python train.py --n_layer=9 --experts_per_token=2 --d_expert=160 --d_shared_expert=256 --router_score="softmax" --routed_scale=1.41 --groups_per_token=3 --vocab_size=3785 --norm="rmsnorm" --norm_eps=1e-06 --optimizer="adam_hyperball" --beta1=0.9 --batch_tokens=[32768, 65536, 98304] --steps=4689
Below are experts of layer 4 (counted from 0) of a mixture-of-experts language model. Rows are named router (the router's row for the expert), gate (a neuron's input weights, with its number), up (a neuron's input weights, with its number) and show model dimensions 0-255. Each number is 200 + 30 x the weight over its row's rms, rounded and kept within 0 to 999.
Before each expert's rows: a language model's description of what the expert responds to. This comes from a sample of Wikipedia text that the model never trained on.

# expert 20
Description: Opening consonant-cluster pieces of verbs and nouns, such as st, pl, tr, gr, fl, repl(aced), tr(aveling), laun(ched).
router,242,222,170,231,125,209,209,279,235,190,187,177,249,195,201,233,235,139,253,211,200,163,180,214,194,244,206,183,150,157,183,217,204,264,200,141,218,210,199,215,203,187,200,220,217,190,162,77,150,177,191,214,214,228,196,247,185,177,156,212,195,160,215,194,176,235,167,222,184,186,152,214,197,213,207,153,100,187,214,214,181,194,164,190,227,186,233,186,183,154,192,190,253,178,225,233,149,194,220,140,225,265,243,178,121,172,194,199,170,165,204,235,203,177,232,190,203,182,249,144,199,160,172,208,230,248,214,202,179,205,182,193,177,211,151,230,202,166,172,209,186,243,218,199,170,190,178,211,245,170,180,215,203,207,142,211,189,199,251,194,212,227,143,201,190,200,211,212,218,156,176,201,226,259,197,224,197,203,187,187,262,195,243,207,216,200,158,138,204,180,228,245,212,207,204,222,179,214,203,204,179,227,217,184,165,207,189,179,168,185,251,199,235,214,255,196,231,201,197,192,214,229,189,213,225,244,154,162,158,184,184,185,202,208,185,205,190,191,193,203,238,245,193,228,170,221,231,149,189,228,209,213,207,230,247,188
gate0,161,213,179,217,135,176,214,196,235,208,199,166,215,223,176,236,252,162,216,218,178,210,197,222,184,229,200,242,265,174,235,153,214,251,236,277,236,184,233,205,234,183,172,186,169,237,222,170,196,213,194,186,139,203,144,197,172,227,248,162,239,227,223,255,159,169,239,194,178,191,205,194,227,241,153,207,211,185,190,255,220,173,261,182,250,211,166,180,199,232,155,222,232,193,177,173,198,191,193,213,170,227,206,189,182,208,158,190,164,153,208,185,171,126,221,164,133,204,262,187,188,212,251,260,221,204,214,159,221,154,271,159,222,228,200,229,163,168,186,221,250,192,224,241,188,246,165,216,207,175,248,241,245,223,224,153,224,223,203,155,205,215,140,191,157,203,190,174,226,200,136,189,195,219,210,234,141,209,231,207,235,195,210,184,228,207,190,248,166,170,168,198,154,177,202,220,221,174,206,199,170,181,212,192,199,220,194,125,194,171,197,226,235,230,201,143,172,168,203,183,153,200,181,193,223,240,226,182,230,189,226,184,180,252,238,208,192,230,187,211,164,240,205,193,188,199,215,202,212,205,188,178,208,221,224,217
up0,170,168,174,193,229,202,267,203,227,207,228,191,149,161,186,225,203,208,194,151,209,228,184,176,248,154,204,215,201,197,212,153,176,219,209,259,191,199,223,238,188,302,226,213,146,195,205,254,211,171,195,260,166,207,208,242,241,218,230,181,176,191,139,219,219,233,257,222,158,158,252,191,209,215,213,187,196,179,214,192,162,207,223,163,211,198,213,218,199,217,218,242,225,184,189,195,170,222,239,181,219,191,241,162,208,204,221,177,215,209,189,190,186,199,192,211,167,213,147,164,158,235,204,178,200,203,211,220,197,194,210,222,235,201,172,169,207,142,189,238,178,191,191,207,177,196,256,227,147,213,200,201,165,185,248,171,234,218,219,212,156,179,158,121,224,211,200,195,178,154,246,228,163,265,181,211,188,194,181,246,138,187,222,160,227,205,197,187,181,192,229,204,228,184,184,225,175,189,178,222,219,218,207,248,211,228,186,198,182,221,185,261,252,208,178,174,239,217,125,191,198,228,251,158,238,273,233,209,154,181,197,178,210,208,207,178,209,152,141,133,187,186,193,137,213,177,249,250,183,139,182,190,234,206,226,253

# expert 10
Description: Sentence-final periods, often fused with a word ending (s., ing., ).), plus paragraph breaks and empty table cells that close an entry.
router,269,215,261,243,202,222,181,218,205,182,203,175,213,181,230,235,221,186,195,231,224,192,247,179,186,228,201,243,159,171,167,166,238,223,252,136,236,206,185,186,213,182,209,160,188,122,156,163,191,168,224,235,231,243,188,213,212,205,165,230,206,189,184,219,208,179,184,259,207,164,181,179,179,257,187,172,164,163,234,207,209,255,162,210,233,253,212,145,213,156,181,177,201,160,191,249,209,202,160,205,223,242,261,195,158,206,212,151,155,226,191,192,151,176,217,229,209,228,267,188,161,164,229,161,163,210,245,178,216,187,208,189,212,192,193,184,213,181,159,155,218,212,233,167,175,229,195,224,180,150,185,225,157,206,164,197,190,174,210,203,247,187,128,199,172,154,189,189,233,214,197,221,213,289,194,230,171,195,230,193,215,172,232,216,202,222,153,133,191,198,212,254,211,253,209,220,227,168,200,207,189,197,204,202,157,150,174,165,191,210,221,213,220,203,250,174,272,225,193,186,191,177,216,212,207,181,141,188,125,221,192,202,201,174,173,214,213,206,203,188,198,210,211,240,176,232,236,190,182,226,119,224,172,200,218,170
gate2,160,198,192,295,189,197,244,199,155,196,245,226,184,208,182,207,239,159,160,193,178,198,190,123,195,225,180,227,180,220,174,220,179,175,162,161,209,242,234,165,151,210,196,224,206,154,170,183,236,187,185,145,194,231,231,190,184,217,202,158,211,222,188,248,251,205,264,188,209,228,188,192,224,190,204,218,187,215,192,179,219,174,199,266,143,246,175,184,204,201,176,233,239,238,214,228,142,152,217,224,233,158,257,230,188,201,223,180,204,228,196,219,182,173,207,191,206,185,166,194,151,227,219,160,180,203,170,197,178,186,173,215,175,220,220,172,171,147,226,201,174,203,260,251,183,249,200,230,238,211,210,239,152,289,208,174,217,191,191,185,199,267,202,243,147,211,207,222,213,223,217,199,176,218,226,199,210,170,238,148,180,170,190,243,239,169,158,171,133,242,221,161,240,187,192,211,184,202,245,213,185,155,168,196,203,212,182,212,183,251,219,223,246,211,150,223,216,215,229,188,213,220,211,190,216,249,175,187,213,219,144,220,172,144,182,179,192,203,234,192,185,214,189,224,225,202,194,218,223,236,285,225,180,138,182,166
up2,168,197,211,175,193,174,213,186,221,168,158,187,193,276,142,97,166,180,235,210,208,212,206,183,208,186,129,225,223,169,216,223,150,216,183,159,201,196,189,235,225,222,184,195,174,158,233,228,219,224,187,182,182,161,217,200,191,195,211,215,227,187,188,182,232,224,213,174,166,186,207,211,124,225,234,162,217,157,232,257,204,179,184,236,194,223,216,258,217,183,241,208,220,206,210,154,191,184,245,197,230,173,210,184,195,163,141,214,178,189,228,181,238,184,272,197,163,236,229,215,211,213,211,229,182,153,185,258,205,189,161,181,178,158,189,226,196,201,221,222,163,180,176,244,188,185,231,129,228,236,246,199,226,238,174,166,200,179,198,182,205,217,282,218,136,252,199,168,205,174,206,198,189,157,154,135,219,205,230,206,201,193,247,178,215,242,222,216,201,163,205,189,214,183,200,222,176,198,146,206,197,209,221,245,229,247,219,188,223,162,216,183,161,233,224,242,224,192,205,171,171,154,209,199,185,183,228,205,194,127,171,168,216,199,278,169,218,189,172,217,203,271,191,184,226,223,220,197,280,169,172,212,165,185,215,224

# expert 9
Description: Infinitive "to" after nouns like chance or attempt, other prepositions (by, for, with), modals (can, might), and capital name initials.
router,236,188,237,241,196,219,157,234,207,180,211,187,240,208,213,239,246,228,196,191,203,144,244,207,187,233,210,228,185,197,159,174,222,272,244,143,207,178,191,177,202,188,179,191,227,184,169,171,142,156,232,232,229,212,167,272,208,209,162,223,199,211,190,202,206,210,203,266,203,174,190,198,148,265,171,190,187,184,241,173,189,268,132,268,237,234,273,195,170,195,204,155,194,199,207,232,249,189,195,174,187,199,209,202,152,179,223,192,169,186,220,210,191,166,196,138,162,227,196,191,145,167,218,167,176,220,221,179,212,217,231,115,193,241,213,180,213,198,200,144,185,190,239,247,182,165,222,204,210,169,204,200,166,223,154,187,187,143,259,227,199,205,177,221,201,209,235,246,212,229,174,171,224,220,199,247,168,197,217,190,194,184,236,198,210,222,192,166,169,219,274,243,204,221,228,173,180,196,190,224,174,223,220,187,169,182,188,200,200,193,262,247,225,233,222,219,210,175,174,223,236,208,152,255,251,239,147,147,173,217,170,220,177,211,171,210,222,228,177,224,231,233,200,227,201,193,235,208,201,191,134,221,204,208,242,163
gate0,211,217,206,247,195,234,224,198,220,161,220,207,235,125,172,240,227,158,170,223,194,147,200,225,185,234,208,146,210,184,182,227,169,119,236,193,216,158,196,197,183,174,198,240,190,247,232,198,144,217,242,191,227,219,228,167,197,208,215,180,208,249,178,220,225,204,221,219,210,191,201,211,185,186,170,208,192,150,158,206,224,196,217,214,169,179,203,212,236,174,234,216,219,221,145,200,204,198,202,191,174,243,212,171,225,211,229,146,162,177,201,227,217,257,231,213,225,143,194,139,235,197,201,206,184,265,227,196,243,195,188,214,184,160,157,189,206,221,187,214,145,216,164,196,196,182,262,185,216,206,130,243,227,145,232,198,216,214,183,232,214,199,197,179,147,171,222,187,176,179,217,161,225,208,136,172,181,170,171,214,227,189,165,222,233,199,189,168,197,191,180,173,208,147,146,152,215,200,220,233,189,210,125,148,183,179,212,166,195,215,172,241,189,216,258,214,188,190,176,187,161,171,258,166,171,236,247,185,194,192,222,212,197,147,223,184,225,169,165,254,236,177,172,244,250,259,192,173,225,278,203,184,239,238,180,255
up0,216,180,152,158,221,217,205,172,183,237,172,211,218,179,150,129,194,222,199,156,177,208,241,167,204,222,191,186,199,182,192,241,214,243,151,154,185,206,247,172,234,206,145,201,169,122,250,242,202,169,216,195,188,194,181,213,191,117,248,154,196,191,184,205,197,206,180,168,197,220,239,219,129,184,201,146,190,195,167,233,109,205,224,173,227,197,171,221,172,221,193,205,204,243,214,187,188,135,244,200,177,195,192,199,213,247,171,244,198,225,242,185,245,214,244,203,207,223,202,164,203,229,169,166,183,199,185,236,233,204,213,264,142,210,256,188,223,131,213,195,212,164,177,187,194,197,173,224,196,188,180,233,237,168,189,227,214,145,233,209,249,197,147,229,185,193,213,180,166,199,180,207,172,147,246,246,175,192,213,187,205,163,259,211,244,151,198,182,236,253,189,163,202,224,165,206,212,203,131,187,178,170,243,157,223,168,185,172,179,212,186,175,209,227,174,153,173,214,190,194,153,276,253,188,192,194,211,191,217,185,239,222,198,200,213,195,188,224,205,233,153,197,181,211,181,175,172,217,172,180,215,199,152,182,155,209

# expert 8
Description: Conjunctions and list commas joining words or clauses, such as and, or, but, &, and ", and", in running prose and lists.
router,296,205,190,194,177,210,139,193,233,190,234,164,255,218,218,216,261,156,219,188,233,200,201,194,193,210,197,237,158,191,159,197,193,244,234,203,210,203,192,181,231,214,201,188,185,136,185,152,139,166,214,268,204,223,196,234,164,177,146,204,185,188,155,198,197,209,199,217,196,183,169,175,173,222,175,153,193,150,218,232,184,236,141,278,229,209,251,146,183,136,197,158,202,168,227,269,222,166,204,171,211,231,235,182,165,172,206,212,168,226,237,207,181,209,200,175,175,221,212,170,176,147,258,192,191,225,229,179,215,195,212,176,251,214,205,199,199,202,212,152,207,202,211,189,183,218,205,202,201,191,176,245,177,225,155,173,171,193,226,257,210,192,140,177,152,184,217,208,236,168,184,210,231,245,189,203,158,172,198,168,232,178,226,229,202,256,170,151,201,226,216,282,199,168,239,174,189,241,163,269,203,195,222,211,153,217,196,201,160,197,248,227,205,209,195,209,228,188,154,218,188,229,189,230,226,211,143,175,154,217,218,186,203,170,142,201,220,228,214,213,198,233,220,205,200,251,231,199,153,224,140,193,222,200,233,189
gate0,239,184,184,184,248,168,236,170,193,206,208,179,220,231,198,200,222,191,242,196,179,178,190,173,212,140,170,197,213,206,219,166,217,202,170,177,159,247,220,253,239,235,199,222,215,136,191,206,267,164,203,178,200,243,202,195,219,195,195,206,211,146,155,205,195,222,156,168,261,259,209,196,190,177,233,171,207,151,241,221,228,163,211,237,183,137,202,184,213,149,185,224,231,234,251,196,225,186,239,255,184,167,194,186,201,208,211,177,199,192,153,205,224,221,210,185,176,180,213,200,206,199,285,208,202,193,157,168,222,179,224,221,197,228,225,209,112,138,244,184,194,230,185,224,196,255,164,169,244,220,169,157,212,208,219,160,236,233,204,174,187,215,206,200,241,179,182,233,243,240,220,163,226,181,200,231,245,146,221,165,171,206,192,182,210,189,174,205,151,189,238,167,194,169,189,172,252,194,226,229,198,215,212,219,196,215,245,234,170,215,257,212,176,204,188,211,223,222,247,181,205,214,236,159,245,180,155,211,288,191,208,253,198,147,217,138,233,248,182,225,165,194,262,262,216,226,183,202,175,220,158,175,207,218,184,202
up0,133,252,197,216,169,231,167,231,171,247,230,236,165,173,215,210,151,239,168,163,234,189,206,151,244,198,227,245,159,204,236,176,168,232,204,222,223,197,201,187,195,243,190,208,196,236,176,204,176,215,195,190,232,160,203,169,202,262,160,127,283,176,196,266,172,194,177,245,126,181,136,162,230,204,199,243,190,229,201,185,177,192,200,212,169,151,183,209,175,212,199,206,173,197,175,184,177,197,196,191,202,185,218,182,222,220,202,221,226,183,224,172,217,201,200,246,192,195,198,232,196,197,164,151,201,216,236,193,185,166,150,170,207,187,180,174,176,189,181,205,210,197,191,200,191,202,213,231,194,218,227,207,183,257,208,231,212,189,209,215,194,265,185,232,241,173,227,158,192,152,216,230,190,213,218,199,193,222,212,238,195,154,186,211,216,131,258,190,199,163,161,210,221,232,194,208,230,165,158,184,188,167,224,129,267,194,207,206,284,227,147,156,237,205,217,209,180,223,224,218,198,187,238,216,230,240,216,207,86,185,181,188,226,222,162,207,211,173,280,200,180,170,199,129,203,167,193,176,208,182,227,183,170,240,181,210

# expert 3
Description: Possessive 's, possessive pronouns and "the/The" forms, often starting a sentence after headings, e.g. album's, his blog, The third.
router,258,202,181,248,164,180,142,232,204,209,199,165,221,195,211,222,233,197,184,166,222,144,272,138,205,178,212,236,145,177,179,195,222,257,185,195,186,204,217,173,214,230,229,190,191,159,212,172,143,199,241,242,251,238,185,250,214,201,181,201,196,163,176,181,224,186,194,252,182,171,190,147,173,248,187,200,171,179,224,170,190,213,173,223,230,206,251,177,214,141,149,208,162,164,174,219,199,174,176,147,195,215,203,220,135,148,181,195,196,221,190,227,214,187,211,165,184,249,244,204,188,176,219,191,201,225,250,212,147,218,214,173,211,224,162,174,210,194,142,181,163,240,239,183,149,209,205,239,237,197,167,232,155,215,182,221,173,202,212,198,208,165,194,243,154,219,221,214,220,201,173,239,216,186,173,173,155,159,179,235,215,191,233,219,213,234,178,107,177,174,208,217,222,241,225,228,148,198,165,277,204,196,231,191,164,183,203,171,180,188,203,211,244,186,217,182,216,206,214,222,213,207,146,235,209,216,114,151,175,224,230,160,207,178,165,188,236,210,174,227,245,182,192,237,187,194,222,173,175,232,146,234,171,186,202,166
gate1,142,135,202,247,193,160,197,186,190,184,162,147,205,206,215,185,195,196,203,205,237,194,231,181,181,194,193,249,219,233,179,154,275,204,204,190,144,187,134,194,236,214,240,150,242,207,203,205,225,186,179,199,194,257,149,192,165,197,155,242,242,230,244,199,247,206,284,194,180,211,242,228,215,199,172,180,210,212,229,192,222,208,217,201,212,194,207,136,280,208,232,159,168,232,184,195,162,172,165,224,156,236,205,203,142,192,268,227,168,178,193,168,226,188,222,252,268,218,181,237,160,186,240,226,208,173,164,211,234,208,209,210,194,247,208,240,252,197,229,229,188,159,248,263,211,209,211,193,175,188,197,242,229,204,176,190,217,171,179,218,184,207,144,214,209,238,212,229,243,203,181,183,172,191,209,209,208,158,204,177,208,232,140,184,231,268,180,160,213,239,223,172,181,230,190,195,188,204,264,215,178,207,228,178,180,184,147,200,181,200,253,242,200,193,203,211,226,199,240,169,169,196,186,251,207,222,186,205,225,252,216,192,155,255,177,212,214,151,195,203,227,231,223,208,151,211,219,219,230,176,189,207,252,208,228,169
up1,175,175,201,278,208,184,203,225,186,240,181,157,247,241,174,245,167,194,166,241,235,222,254,200,137,209,217,193,226,235,176,153,215,241,161,221,201,211,178,178,146,185,205,150,234,226,223,219,162,240,214,202,154,207,192,196,184,188,168,238,181,192,230,163,191,174,273,210,180,225,197,271,193,219,158,189,211,241,236,161,270,163,213,202,227,201,189,199,229,175,197,241,166,186,202,195,125,186,146,189,197,242,217,251,187,185,196,174,193,166,231,163,220,200,213,192,224,232,183,225,194,170,263,208,261,118,176,178,219,206,251,228,243,207,227,205,188,166,194,244,201,225,194,229,193,174,160,165,189,155,174,207,188,244,187,223,167,195,158,171,132,189,165,176,200,197,176,218,241,176,145,237,140,184,188,197,181,187,213,226,226,177,199,160,210,210,218,197,211,227,193,198,161,204,221,239,156,215,163,205,152,181,207,140,225,148,237,199,194,188,185,218,171,201,181,196,212,207,289,179,186,226,171,217,176,239,191,241,226,176,185,218,191,237,210,226,199,156,212,179,172,187,241,214,201,198,199,230,154,219,150,232,233,186,223,194

# expert 18
Description: Capital letters inside all-caps acronyms, country codes and uppercase names, e.g. NRHP, UCLA, GBR, GER, CRS.
router,242,216,194,237,124,177,166,245,195,181,219,167,206,217,209,198,264,172,203,205,187,185,229,197,178,234,222,224,171,199,147,216,189,265,244,198,228,223,211,204,192,168,249,174,224,170,199,154,189,206,197,241,203,229,165,232,187,210,165,231,210,169,164,188,252,191,189,256,161,181,174,193,163,182,185,216,205,170,237,191,204,239,175,267,238,232,250,188,192,149,155,201,212,160,184,263,242,218,209,168,193,194,244,179,117,222,246,169,159,233,232,173,209,202,208,183,135,268,234,174,171,152,215,218,151,237,219,188,204,192,196,179,248,235,205,199,229,233,179,187,186,209,243,222,158,183,196,217,219,207,169,202,196,253,153,197,155,169,236,205,214,203,166,269,196,201,217,216,213,217,161,191,193,244,142,198,191,171,210,199,240,175,204,172,180,226,134,155,184,240,227,247,188,187,212,179,221,196,240,236,205,240,239,197,208,180,206,200,169,206,179,189,202,211,202,211,255,208,152,191,201,172,175,227,250,225,158,146,156,231,238,191,169,183,156,225,250,195,194,184,215,254,195,187,155,183,195,226,157,216,198,230,190,155,187,168
gate0,219,221,164,220,189,238,159,242,202,296,202,228,216,204,195,226,206,189,245,186,167,194,251,209,200,243,170,201,184,210,206,216,202,221,263,198,173,263,209,149,171,220,227,180,224,235,116,177,182,231,157,219,213,161,158,225,204,201,160,247,225,230,179,179,195,211,228,190,140,198,203,193,208,214,209,193,217,165,195,181,196,214,243,220,154,175,202,195,185,189,132,189,170,183,218,238,189,204,186,163,161,211,170,256,149,222,213,200,237,168,209,184,183,189,163,181,213,192,171,191,190,175,150,212,195,216,219,154,255,220,229,228,204,187,222,204,222,217,177,171,207,175,190,213,197,163,189,277,185,242,278,215,234,235,180,223,193,155,252,240,169,249,185,201,184,213,199,222,212,196,178,231,145,215,231,227,191,233,279,214,214,238,162,210,218,191,210,143,214,171,237,204,217,199,276,174,160,208,214,166,229,191,194,242,242,178,259,186,136,210,183,225,189,222,156,180,188,208,242,167,144,249,183,207,187,177,229,187,186,219,213,191,181,234,230,207,192,230,169,195,193,251,234,182,174,187,224,181,167,244,203,212,240,239,220,130
up0,190,198,199,214,244,263,178,207,202,250,186,246,201,146,214,203,282,166,240,212,171,207,178,197,189,173,181,217,188,221,283,196,162,186,189,186,246,225,204,170,183,170,188,178,208,182,139,179,224,217,188,212,207,190,175,194,270,226,162,201,222,204,176,250,240,155,214,158,156,201,214,248,171,245,228,214,246,195,229,189,136,203,191,250,193,215,207,187,184,175,134,198,238,187,212,227,220,193,188,183,174,168,162,242,200,200,196,230,223,184,176,211,223,180,248,152,190,177,228,236,262,182,192,180,187,207,186,247,236,193,242,224,193,167,214,204,190,215,195,173,229,208,215,164,276,191,117,190,271,211,212,248,211,244,183,182,287,197,210,172,195,232,189,216,165,209,200,223,218,233,213,222,177,225,183,155,222,202,192,217,212,186,183,162,173,227,152,193,203,226,177,171,230,211,204,218,252,171,156,197,266,210,181,255,198,197,224,233,246,216,199,178,189,210,174,259,192,206,203,242,195,201,169,250,168,198,232,202,162,202,239,221,228,186,182,195,219,240,156,191,190,212,190,209,172,119,266,231,217,212,177,190,138,197,200,191

# expert 16
Description: Sentence subjects and relative words right before a verb, like it, he, she, they, that, which, who, and "The" opening a sentence.
router,273,219,171,227,143,180,214,204,234,188,218,159,222,208,281,211,254,153,203,212,202,183,249,186,204,203,217,253,158,186,148,158,189,221,204,190,184,186,174,182,179,196,193,233,211,135,190,148,178,185,209,259,249,211,186,211,128,151,144,246,175,213,226,183,188,206,239,242,209,184,182,201,191,251,171,208,204,179,239,192,201,243,133,230,200,188,224,177,218,176,190,165,170,147,194,253,218,174,190,157,210,218,263,183,174,219,182,198,181,229,246,217,167,149,188,211,185,225,187,146,178,147,214,181,204,215,249,214,183,179,215,135,178,210,213,173,216,178,164,225,223,177,221,202,140,186,185,250,214,159,172,201,189,222,168,190,197,197,275,180,227,210,181,217,173,195,251,204,222,213,189,166,211,227,149,214,114,199,236,233,237,178,220,184,183,234,204,154,188,199,218,227,206,220,192,216,217,160,188,253,198,195,178,151,156,152,233,174,157,164,215,200,227,188,203,223,249,189,177,173,187,186,190,248,199,172,163,165,138,247,205,232,192,182,181,199,231,170,190,220,240,201,228,218,184,222,199,179,190,236,169,232,188,232,235,205
gate0,208,199,210,209,182,220,198,183,206,142,165,171,197,199,255,234,221,186,218,246,211,184,204,208,239,179,231,199,162,210,210,198,196,231,190,249,233,223,179,153,219,208,219,218,138,155,230,195,202,156,182,245,163,253,163,224,169,177,169,151,187,130,181,204,172,198,172,222,168,135,169,192,195,153,200,132,186,169,227,166,205,223,169,197,218,162,200,192,186,151,230,167,186,168,173,216,222,252,207,220,229,233,164,235,217,170,168,216,129,218,228,223,227,177,184,165,171,227,201,166,178,210,230,158,228,212,263,190,190,206,169,177,194,207,209,200,235,186,168,157,187,197,128,166,212,222,199,255,192,196,221,244,185,211,171,199,123,221,186,248,161,171,188,225,205,207,270,180,218,179,199,195,155,252,126,215,165,218,251,237,220,242,203,165,188,277,201,189,228,206,176,231,182,234,202,218,215,243,118,188,170,230,171,175,189,200,167,236,149,224,196,201,193,185,214,198,214,172,168,204,168,192,200,198,187,204,199,209,157,235,175,228,217,208,146,202,219,208,230,180,230,256,229,187,246,197,176,203,224,230,191,177,268,181,210,234
up0,230,200,157,163,218,155,192,199,170,184,212,185,222,214,195,218,163,191,219,158,171,235,172,144,194,191,181,215,229,196,161,248,190,218,202,157,196,200,277,195,189,166,169,167,208,185,207,190,202,175,230,220,248,191,211,176,254,267,176,227,206,219,218,237,216,230,195,143,284,216,208,227,191,231,173,219,209,195,203,216,199,211,229,176,194,237,195,248,229,223,203,196,240,227,238,245,160,159,228,199,158,259,212,157,187,227,179,187,237,257,169,157,240,220,191,203,166,214,186,193,181,177,175,214,180,208,181,230,194,250,179,280,197,177,246,170,171,227,213,205,166,224,219,232,232,246,212,161,228,179,212,166,174,213,214,185,247,161,180,168,248,230,157,188,197,222,192,253,277,223,191,228,229,147,291,216,180,165,186,208,172,175,198,229,194,173,196,175,187,210,211,162,225,166,189,183,205,238,213,230,193,233,163,217,191,175,262,174,240,118,252,176,193,253,193,208,205,233,231,235,239,182,239,196,236,163,187,174,196,160,222,209,145,181,242,201,206,174,203,190,238,148,203,208,205,226,229,196,190,218,238,235,172,171,178,200

# expert 31
Description: Linking and auxiliary verbs and "in" after a subject, such as was, is, were, had, can be, was in-ducted.
router,238,228,184,244,180,243,153,230,181,175,229,163,210,186,205,200,206,178,189,176,212,170,226,196,196,208,217,234,167,197,167,200,218,234,231,243,211,181,157,203,179,195,215,196,201,174,181,118,153,207,229,258,232,231,174,194,156,235,187,208,189,179,243,177,232,172,230,213,165,151,152,195,168,183,171,167,130,175,226,195,156,257,192,248,238,218,202,149,198,187,183,214,180,158,205,256,218,183,176,183,231,244,209,211,161,189,207,186,179,206,208,203,201,155,225,201,164,240,215,186,167,162,200,214,153,212,265,177,212,248,240,131,233,212,176,178,214,155,154,219,163,217,219,235,193,217,188,227,199,193,185,216,180,233,209,166,230,192,213,191,235,256,168,248,179,180,203,219,209,209,183,208,194,257,164,220,182,185,181,216,227,213,216,203,165,219,136,170,235,188,252,247,167,175,154,209,158,188,205,240,176,195,215,182,166,186,206,152,188,166,203,233,232,267,220,213,200,200,191,188,226,228,176,266,255,202,178,151,149,250,227,170,190,178,134,202,245,178,209,250,198,223,193,251,202,208,219,218,207,249,155,250,138,207,227,167
gate1,216,184,200,170,189,226,257,228,168,147,191,170,223,221,212,245,214,200,174,171,197,209,236,255,184,216,200,209,200,198,174,230,150,251,180,203,181,181,197,172,221,145,178,204,242,220,219,199,205,210,199,205,201,190,218,185,184,227,229,269,157,172,178,265,234,187,207,204,197,193,247,203,209,225,155,213,166,198,205,164,195,204,235,172,164,247,174,210,176,208,122,240,225,204,205,183,216,153,197,163,197,147,218,220,194,252,172,226,247,257,208,218,214,235,245,162,216,237,180,234,211,207,220,183,275,203,200,198,156,284,195,176,198,173,227,179,189,236,146,180,204,219,272,187,122,266,257,183,208,174,200,202,187,181,180,245,223,175,199,184,177,194,223,158,172,181,188,268,204,228,177,191,231,194,190,272,206,168,204,171,197,216,237,134,216,160,182,201,232,233,239,220,182,237,215,266,160,164,155,178,133,165,203,198,237,201,236,194,230,211,204,175,190,214,212,188,293,208,225,217,137,236,197,180,201,168,227,227,199,169,242,168,205,204,194,180,177,193,168,221,191,195,209,185,208,181,211,180,235,216,211,237,200,220,205,186
up1,219,188,215,189,227,162,222,181,192,253,239,160,249,175,263,251,244,240,232,249,197,219,211,189,198,192,214,185,227,210,206,230,208,156,256,229,207,201,234,219,181,194,182,167,190,206,246,190,165,252,255,160,204,235,148,190,224,240,181,244,224,254,224,201,221,260,226,176,224,201,223,218,184,206,140,195,176,181,213,203,188,245,184,196,185,160,165,161,239,211,222,188,169,237,230,224,159,185,209,172,253,212,206,204,207,205,203,216,213,194,187,192,189,210,160,205,198,179,163,165,201,180,171,197,165,212,153,219,224,217,166,232,188,206,235,193,159,161,229,183,176,176,227,207,254,154,164,207,243,209,146,190,200,190,165,198,224,259,178,188,243,219,157,182,170,173,187,249,173,210,190,180,219,186,210,191,170,163,182,209,188,171,185,187,188,164,197,238,253,161,164,121,253,205,196,185,199,256,229,257,222,214,229,230,209,220,196,178,203,159,225,235,204,207,168,260,168,97,168,271,221,213,226,199,224,181,222,244,198,151,194,189,169,219,179,193,178,208,212,197,226,142,203,234,177,213,224,281,174,192,170,217,223,155,207,147

# expert 6
Description: Pipe separators, header-row ends and two-digit numbers in wiki tables of filmographies, episodes and results, e.g. Rating (18–49), Ref. |.
router,265,220,204,219,145,184,183,185,192,193,180,166,211,216,227,205,252,183,200,215,172,166,231,178,172,193,217,211,176,169,164,166,211,256,218,173,203,205,183,214,179,175,219,172,200,110,186,148,181,203,208,221,229,230,173,244,227,200,168,196,154,200,190,172,222,194,202,229,190,125,185,153,137,222,158,214,150,182,245,230,209,272,237,236,246,200,216,161,175,161,188,161,179,196,207,270,198,155,169,134,232,220,243,207,134,175,200,166,139,201,215,186,185,191,232,214,161,253,200,138,181,183,223,178,148,233,254,198,197,184,209,184,226,236,155,195,208,189,192,214,156,191,222,221,199,190,190,224,206,213,166,205,173,203,167,182,148,240,239,155,198,195,189,215,165,186,217,196,217,209,167,202,227,244,147,239,179,179,196,241,214,162,227,208,206,258,158,179,182,217,235,294,212,210,231,220,176,220,160,196,198,224,205,189,142,194,183,185,175,208,215,214,223,212,213,182,255,173,131,168,174,208,209,190,187,192,162,202,188,199,219,176,189,187,197,234,261,210,236,233,241,201,177,226,242,228,203,159,211,219,178,226,177,208,259,182
gate1,176,229,262,174,171,248,149,229,257,179,171,185,235,192,239,221,208,199,209,224,209,211,188,221,278,204,169,205,222,177,162,143,198,195,188,225,237,216,134,184,202,210,220,195,205,223,230,221,178,170,213,191,212,180,223,203,172,228,172,199,214,202,241,161,205,182,228,226,167,209,224,222,209,202,197,206,205,181,226,236,229,197,177,206,209,167,177,227,237,152,216,265,195,206,213,183,228,190,244,204,153,159,213,243,209,233,177,209,216,199,200,217,189,196,206,269,195,190,216,193,169,235,169,189,195,238,190,186,222,203,195,194,183,197,195,223,223,198,269,185,184,224,241,195,184,179,141,147,172,250,181,224,210,200,203,213,161,175,166,233,204,195,174,203,219,196,160,235,247,211,254,258,237,236,137,182,200,139,210,232,172,189,233,195,201,170,181,244,197,169,170,264,255,228,210,211,210,202,141,164,217,234,218,162,203,116,192,216,197,248,250,186,277,148,268,188,221,191,208,158,201,169,193,179,265,157,191,210,172,224,225,178,258,186,200,207,220,262,222,138,199,228,217,196,173,254,226,180,231,188,192,224,220,240,256,221
up1,171,206,203,228,187,168,195,190,204,184,165,197,197,203,207,109,134,218,145,261,190,218,178,195,228,247,184,203,211,170,199,162,198,243,243,206,195,223,201,157,150,240,142,155,215,179,230,200,192,181,182,210,242,196,236,168,174,176,197,208,211,124,213,164,144,135,180,272,168,194,189,203,262,171,196,162,197,154,223,198,183,185,187,149,216,182,187,169,133,204,209,202,169,207,177,227,227,213,248,206,183,223,210,153,197,200,216,219,250,230,138,177,196,201,240,208,180,240,213,194,193,222,261,171,201,195,156,225,160,214,233,219,264,219,246,169,249,185,176,175,191,242,160,187,179,226,231,168,242,177,181,219,206,232,193,172,201,208,154,213,190,194,210,169,235,205,167,183,184,237,235,199,202,193,186,244,243,177,209,187,205,256,255,154,167,151,213,200,229,222,243,213,180,206,275,147,230,170,179,161,139,182,186,193,196,180,146,245,198,247,159,217,205,231,224,189,219,207,178,218,200,231,183,205,248,204,171,225,179,261,208,200,214,264,201,200,241,212,230,224,191,239,190,194,187,164,200,234,221,207,214,204,187,193,211,176